From a checkpoint of a small mixture-of-experts model trained on Wikipedia.
Training: a variant of SOAP for the experts, 932M tokens, 7112 steps.
Below are experts of layer 4 (counted from 0) of a mixture-of-experts language model. Rows are named router (the router's row for the expert), down (a neuron's output weights, with its number) and show model dimensions 0-63. Each number is 500 + 40 x the weight over its row's rms, rounded and kept within 0 to 999. Numbers have three digits each.
Before each expert's rows: a language model's description of what the expert responds to. This comes from a sample of Wikipedia text that the model never trained on.

# expert 14
Ordinary head nouns, often completing a split word, such as film, album, book, school, city, building, st-reet.
router:467498451536505504452545486511440465506468458551462549516545495423537513450510508418507565482548572567496445577578529505509577517533498512577472477480561505514501505508474554426543431544530492
down0:500563433461545520525499536450483464488504472472499472452464560447589476497515499569510511542526482480465497444526521525487459521480396408445510569504471558465533490486501406486523506555483535
down1:457562368432565562516514459524455434449449477450515565568528485529457488528496447420400513548445580520539481566478491513555472514512497519517521415613564514439486481504539520519458567565507475
down2:471461505479517467537484521567467536531479496563515455439532466549488524492518483487439550487402453528517539514489453508534490536474462490454528435479490454476527572510515513492536570488512489

# expert 25
Word stems before suffixes like -ing, -ed, -er, such as produc|ers, develop|ments, form, lead, design, found.
router:447464465480528498471542495491527447472508467557441484499480510448556545477528459477535564462541490519473492500461449460533492477546570471495497530443524487488504561552447546509488446513455485
down0:470475458455510544469487441504496624568564522512408509485522438482466464512523524465458525534479572509475534548468475548459494457445465459511530528581544494456519476512538484518388453533470513
down1:448550547531508503491443482485511468602504519564513561482446483411480488486507535498471407550486508530507548560505510445472478481506452488523517511461536460519428506473554508521572475571520513
down2:578512523483508472622472498505534492521550485438475467429535494537474545513537490575521552466533555483499511500475546554474500401497513502548512480440513508504429498519507498460467519411603489

# expert 1
Digit pieces of years and numbers, mostly after a leading 2 or 1, such as 2|008, 2|010, 1|996, and table scores and ages.
router:574457411444511418429463490474484435497445489459498524536430548463540553482505539555539460522536532587482557509399558504502504532521562525543499525520540540500489456528409491513498487496510520
down0:487505551526518579457511541439454584538580572533487476483515478477468490549523437501486507551476462486490461507538528460513547509588488453465541504504465473536452488480510502524514483466491511
down1:446580505535534500442493462405568528538525500521487549474536564444513505491547491491526454487519455536547548536492491463534457464538476502477456546491552501533524519563508500530556514446568535
down2:552436584499517548465502490535529516448568476511519449486535484415443520516528498501400507492515487471522438480476540524472468548488492522516526549496494554438505516546525472584461510498492510

# expert 15
Digit tokens inside numbers in tables, statistics, dates and measurements, such as 8,000, 138 mph, 114th, 2014.
router:508502437479372472501495412486456419447415446467484496515478571524423482486418521432515566515503463564481461512544447504484514532554538553588481543486465501467488500522478490455497467496524496
down0:477455488491524463483521548598500476453361532459548517513570543445475475431518487460480481581502516485523474514510458430481531548537477488501487475535498503501522475488494515519502510527473543
down1:516481472496483508470508495499533456529481462541480398547465556481441471539507509460539475483495496475531510508493511602510492493455546493532509502472555440529491517475456490439480513561483468
down2:495548541526590496513541474560524445610422485515479451495572507568546503580535454543526511532504529556470448481503525537489533489445505506525525458516375447509554536506533503473473562514460519

# expert 19
Adjective endings like -al, -ial, -ual, -ical, as in doctor|al, minister|ial, plus National, Minister, local in political text.
router:466493492507506497489532528554488490512477529517479500476554498443487508472484479522474541408534540564480516488489516486555524550602563455599550459465472424466440558524489434549557526417468444
down0:520480558484442560493441509445501481438461546496510495454393517490550432538481485542589501455484536538506499439448530525449511575447501510476483438459535471518518545495435553481443528503501495
down1:449453486521425481502494487522526523526502443494547481579488503536442511551478496489458563485482466510501559459527537475563440497490498443553548524526461502549477493525446514427449491564530419
down2:514502509473472520498482541523524492508543494523497523474488437463490482532462477455375552508550522472548500463423451537525542511495538468562520496455482480484516448539484578544481564512485484

# expert 17
Forms of be and have after a sentence subject, such as was, is, were, has, plus pronouns he, it, they and also.
router:498466456531523499461524506458483459482421465540493439558492545511446515468514534501522443461541485514449566393520511542516591545481516530542548534508506510522511486518465506531488572528495541
down0:502452495526599454439571503449484593533591549497502435518509517468491517465471453507451475455504573432509485500549554499480452462516492527508545587522516467475503459561503473521491500498484544
down1:507499573461520461491481538563458534484501540497424421479560509500517569517543413512444512548467438479489518531567480516514512456491488474541560472491500493517480529448548497493550467499527471
down2:446450491445494373524546407487533435545533471478473450483511571527495486495484512501560536486495541504500582516526524472548581455506569533468507476487529462441475498463524536480547507553420564

# expert 18
Verb endings ed and ing, plus prepositions for, with and by that follow verbs, such as baked, overcrowded, responded by.
router:502480450440499490479523483507379584432482490461494437471523471490504475483517503417488535550566531466501519433493505506515470518576466470576495529491489460554532518502456530536546451507485537
down205:480519435500546472510520554532445474572567440534438503510498456494534490477519534549625503563485464503531466584539566501506569514528576568496515516544421493515461485493541448422502501492527495
down206:432447502489422474556439495497433508534482500497537536492519493517497542499482500497488556486430495525480458540474468593433481465475572537483521461511477503514518497486464451539499495512509484
down207:459485466445492479536487470449520500483551492448491464467570510548456512509474518578500493511491494492497477483524547506399624475502493539500565487496573563500561445494484543523484550539482456

# expert 3
Colons, semicolons, quotes, closing parentheses and table bars placed just before a name or new item, as in lists, infoboxes and credits.
router:562533480406524479478584510523443485496356504445489426540440562501451545493559485545508508503519565515475500491499446478445545510489518487458596539429473445401528568513500505464506462476500493
down32:486517406478479554537488497476597505490413563472515527449492536470519502537443448476499492511487489539455531512478523497505537515422520488513492548560524501534398460522493448552501420465486570
down33:460456493527542470516508442486451554427445439498477494516484542518485432508489517533513505493458557539509509497567496548474494474533475388488560511492499460545523485467404565551498471572495493
down34:608540588505524509519518476541499515512528457450532544492567519488484580556521495526488498541503530528577438479511557549569517537560502527540498479460489400562475505491549553511525569456407461

# expert 29
Determiners opening a noun phrase, such as the, a, of the, in the, his, her, its, and possessive 's.
router:513504450471460478482505465512435468479446478499462528580495459457440455449528530562602448476528505540420479485415506461477494517581503543542499576440492463491557480519459546465499449485481499
down0:505457556474535539496523498490452581478508520508525499448482488543439545558437461477513499512467474462528531525473462456488426482460517477523523559410571487448552525566521489497441541523472476
down1:471514520546459495508475593481467436512553496486478467479493432412532478559464461427537530493448503551518520496507619510553456487459445518503508470463497576510461544508531535454497606433484495
down2:496543501509436552553505484491520466453478515495514441513463508456462449488504521501523388502480518491526534473487484453537495493505439502464534501485471529547501469507463502541513541494577534

# expert 6
Middle or final word pieces like en, an, un, ath, mostly inside place and proper names such as Frankenstein, Sweden, Georgia, Constantinople.
router:510489505476544499451543498517510525451519535566542473464423532482470472475534507531460580409524493535489538529505443432515498499514428501495495479508560522470465540539499516485511472519483545
down0:498483453558535461526528526513584476504425470542516508453467505561447562488506433475446474491524488566523508521522431502520468509486493479474489489466531471507464447529438444473471559454527452
down1:455554508438507537510504520435491474477543548535548517539522523468509464554517521517457431502409526515536535520471555457471460483524480445510514462461523550454528481508493523509463457515446550
down2:409521477523449499448475505521425462495578623512492532458540540541555473503527503519510417513475484449545470530534516484531504506489484481479529503522505511531536465495575505456486540508526551

# expert 11
Words in sports articles and infobox tables, such as League, Cup, season, football, team, and pieces like cl-in-ching or p-in-ch hitter.
router:473501471518563384482542455493470509464484540553504560500525502523457462508497601532518555461479516486482538498515439459505484521465513523486435467475457477477483551540458492418549476476413506
down0:434515461516486427484482491465553508506512508521474487492554423410514510511545481476540476467488575479490524524514498500468468486532447524505478450449506539432494515511456472505535463447546511
down1:494494527514594500490458504513497541451419429508490511506473473491461537449472453437496543543485532497437497423488461528536474471516462536527598528557451522550465543591535466423486464497485455
down2:417428481491498549536506482463466456569482499553515476505478459543479543508472423475437505561484498445556502562501453540505461465499550460497479510525475497492440479423561500520502485587468521

# expert 13
Opening pieces of words and names after a capital letter, such as F|res|no, L|ur|ia, plus pre, res, part, Army, Royal.
router:526477489510541440444506464505495508425553493574460514406467571473506512479558509449530460462507475525458537484465482494492554492555545464575385457413485453457561446563519464520542453437473513
down0:503568508509527582499504474460576525452484520548495481558506476506500516522496493502516525550494525569569506496504466517507421485468440450443448418536453524497451484491431538498495486395469531
down1:496451471468532457497451462571595453465475506522464469485415521556545502432420449504460493457467505500521492550532471450549474449516487447541502490515496529513493495589499553461511495460479475
down2:582420527517505477451550454495513458551491534505451523486564523469481558495574483440499434536495531521507499504444489497460547486493506514468455478492491401522484489593488467548509527505520500

# expert 22
Single capital letters inside acronyms, ticker symbols and abbreviations, such as SM|S, CVS|G, PP|S, C.B.S.E., and formula pieces.
router:537467465453471425472511459546482497558491486478463440514461479424526466483476483467546417509484496497512402496436441531498563525518498521441564495606494456459580489503479483524537480441551512
down32:483552381546538498432532562430628485500403551449475518564468504452491501503495508511543506489525449533489530449472548518457492485498561510469502536503542507463512457441504469469426475526494444
down33:440536486467565462488504489405480478521444576506477481486483499452519501532457464444489515479504475514539442515438507471426493443490482494532521489479533513448500473517600555476528504556460469
down34:446461495476494514542437524515536479563473378599548579548510494498527521497504629520462569499477485480553509549471514543490504488460455478532575495467503480523514583509530504482499498512509476

# expert 23
Mostly the words and and in, including ", and" in lists, plus pieces of Thai, Japanese and other non-Latin UTF-8 bytes.
router:576472517518532551501492499428456457523413504544493446509485525550518500494479510503528416441501452543458463539468537479529455535524608487477535526492485458501520509522447531518563438463460528
down0:421512551584566446549571576470511531494534498472456528534544527543520460534535529553513472481449554465510537480526524525456454484519464578476512523544486553470460484481506512491541521431465543
down1:470519459467543580530473507506548408516541498526429559489534508506542453515467534481518604519519545490500393488454558532548489484442500508499476452474502526459491627507507522509458592475523529
down2:525525461421489497522461583457433458487481504545486428494473488475486589457485425453558500504492518483509516502544471443455541471464532500443442538560509496473553478482561494483500543560561525

# expert 28
Pieces of Asian, Slavic and Middle Eastern names and transliterations, such as Tappe|h, Tārīk|h, Be|ij|ing, ić, ö, ā, š.
router:612492444482507508459545492523500528481455463514432459501470485572524583456507547501529512482578464543493486556505450422519534537472466540514486521519582468528502514520500451461527497474448524
down0:596434572465518523566489483434621497505551522518563574532527483485517536550460430499509475495456509559487473471457463483506546521452492476522508517523527536531528447587483557504468520530512530
down1:495500523513582526502411527456557487475512454471487541529520504546572521537573584504443453526448423561513494444459492513521465517516468502513464509529577520439498505517567478528474552435456487
down2:498495509537524551526477514460493495495511482504422425524467553570453501527468522584500463458489465572504488532497526494513468454539469517469459515539467500435575454501531585521507452461535496

# expert 12
Capital vowel pieces such as I, A, E, O, U at word start, plus the piece er inside words such as Aeroporti, intolerance, Gummiwerke.
router:520555502427453396516529509481475535496499552459491484577527553408462465504476490486495485504515592488502509544533546485499532443564470510517473467502489514516435527559527536422480476475482506
down32:413449554468462504524486521510461549456444480521537570492601529559507510445469465518550518523493452542478425485535521544503499528489528490524491520511573460455451460509473440496515509593582434
down33:577474457507475497545550546460520571542512449445516473453550577545567467456538519475523518546543413501498446500597588522575476529562528479507523461531397563518501513494475544480467539444474509
down34:388508365525527528419493541405505487474418509433494579560545508506497487492456515473512509548490508535457456571491449529518557505507468504533498493473475504488566518491555464446509544466584462

# expert 20
Wiki table cell separators (|), section heading markers (==, ===), closing parentheses, and final vowels ending names such as Matera, Kairi.
router:513475526456518497455539476526473463510400558451445417476472519454465482433463504582599510488483560507441419532481480438499471564497520557496541539450531515533458570539553565494519531509442449
down0:430478478501523540421460560449507544472463516462498535525566458541456466500408516452452507535462443490473494476491426468494467445498525467473549542525539584481502489500490463491453474508499484
down1:447523537515555489510536531564515485503482559531454503468555515537490555493473475474585543563512533492478506511431517552437441425493427546389473495497517525529457464491471573494486465589538494
down2:546536502460414485514527523532442493519458544521415533449471460484457402471561435466460515499438479534475477479554557489566435494454458525482555509472519551488512469507427523483554492481489577

# expert 26
Word-final suffix pieces completing a split word, such as -ation, -ment, -ity, -ized, -ision, as in engag-ement, invit-ation.
router:465494424453454499475475465486432471457469468469457491527486451438502485473486575496490481493514533497504449408501516480477463536519540451513518519534425443412577474508457535490540506509444506
down0:402481528483470446481501436458509539503527450522459441558496416530516561468464487445495434484546463553539526552527493435493546471504544502520434462560481475439513457520462477532480549525541536
down1:519503531533527506478542450477462535439562483563541515535491459511503538529456481520466472465510508430505410576439532539483496547483517463419514465455534540539471475449537501553472467494471433
down2:468511570513474535568563465476553416553456487476526500458454522419505522562594523527494516519476507484518517509531496532492497524540531520493511486531557533478485515436468475523570582500539484

# expert 7
Periods closing sentences, often fused with a word ending like s., es., )., especially after measurements in geography and census text.
router:513431462463480406492498510522457471530467498473467504475488476508466569478506460497543494459526472534506453527517472469466499498513456473527510564508465512512552457484518469503508473518503537
down32:505455432572487498408477550539577483482508425484556574533500450514525462485500500501474445504473413500488500435479601513534469463514461499490490527479469584509447429454525424508461499508586495
down33:467441585456523458517472542478581457451438482505523521495479465460491504510448485449465469429502487498509459472442508515511522476488386492510459552481474512521545447457540594565524479499470482
down34:463490548535450538560466485505447563419462537528496520497500583529485471485516529555498483460506437471492425437489442451478458499463471419552506528507531506543456480496514500437500478503456508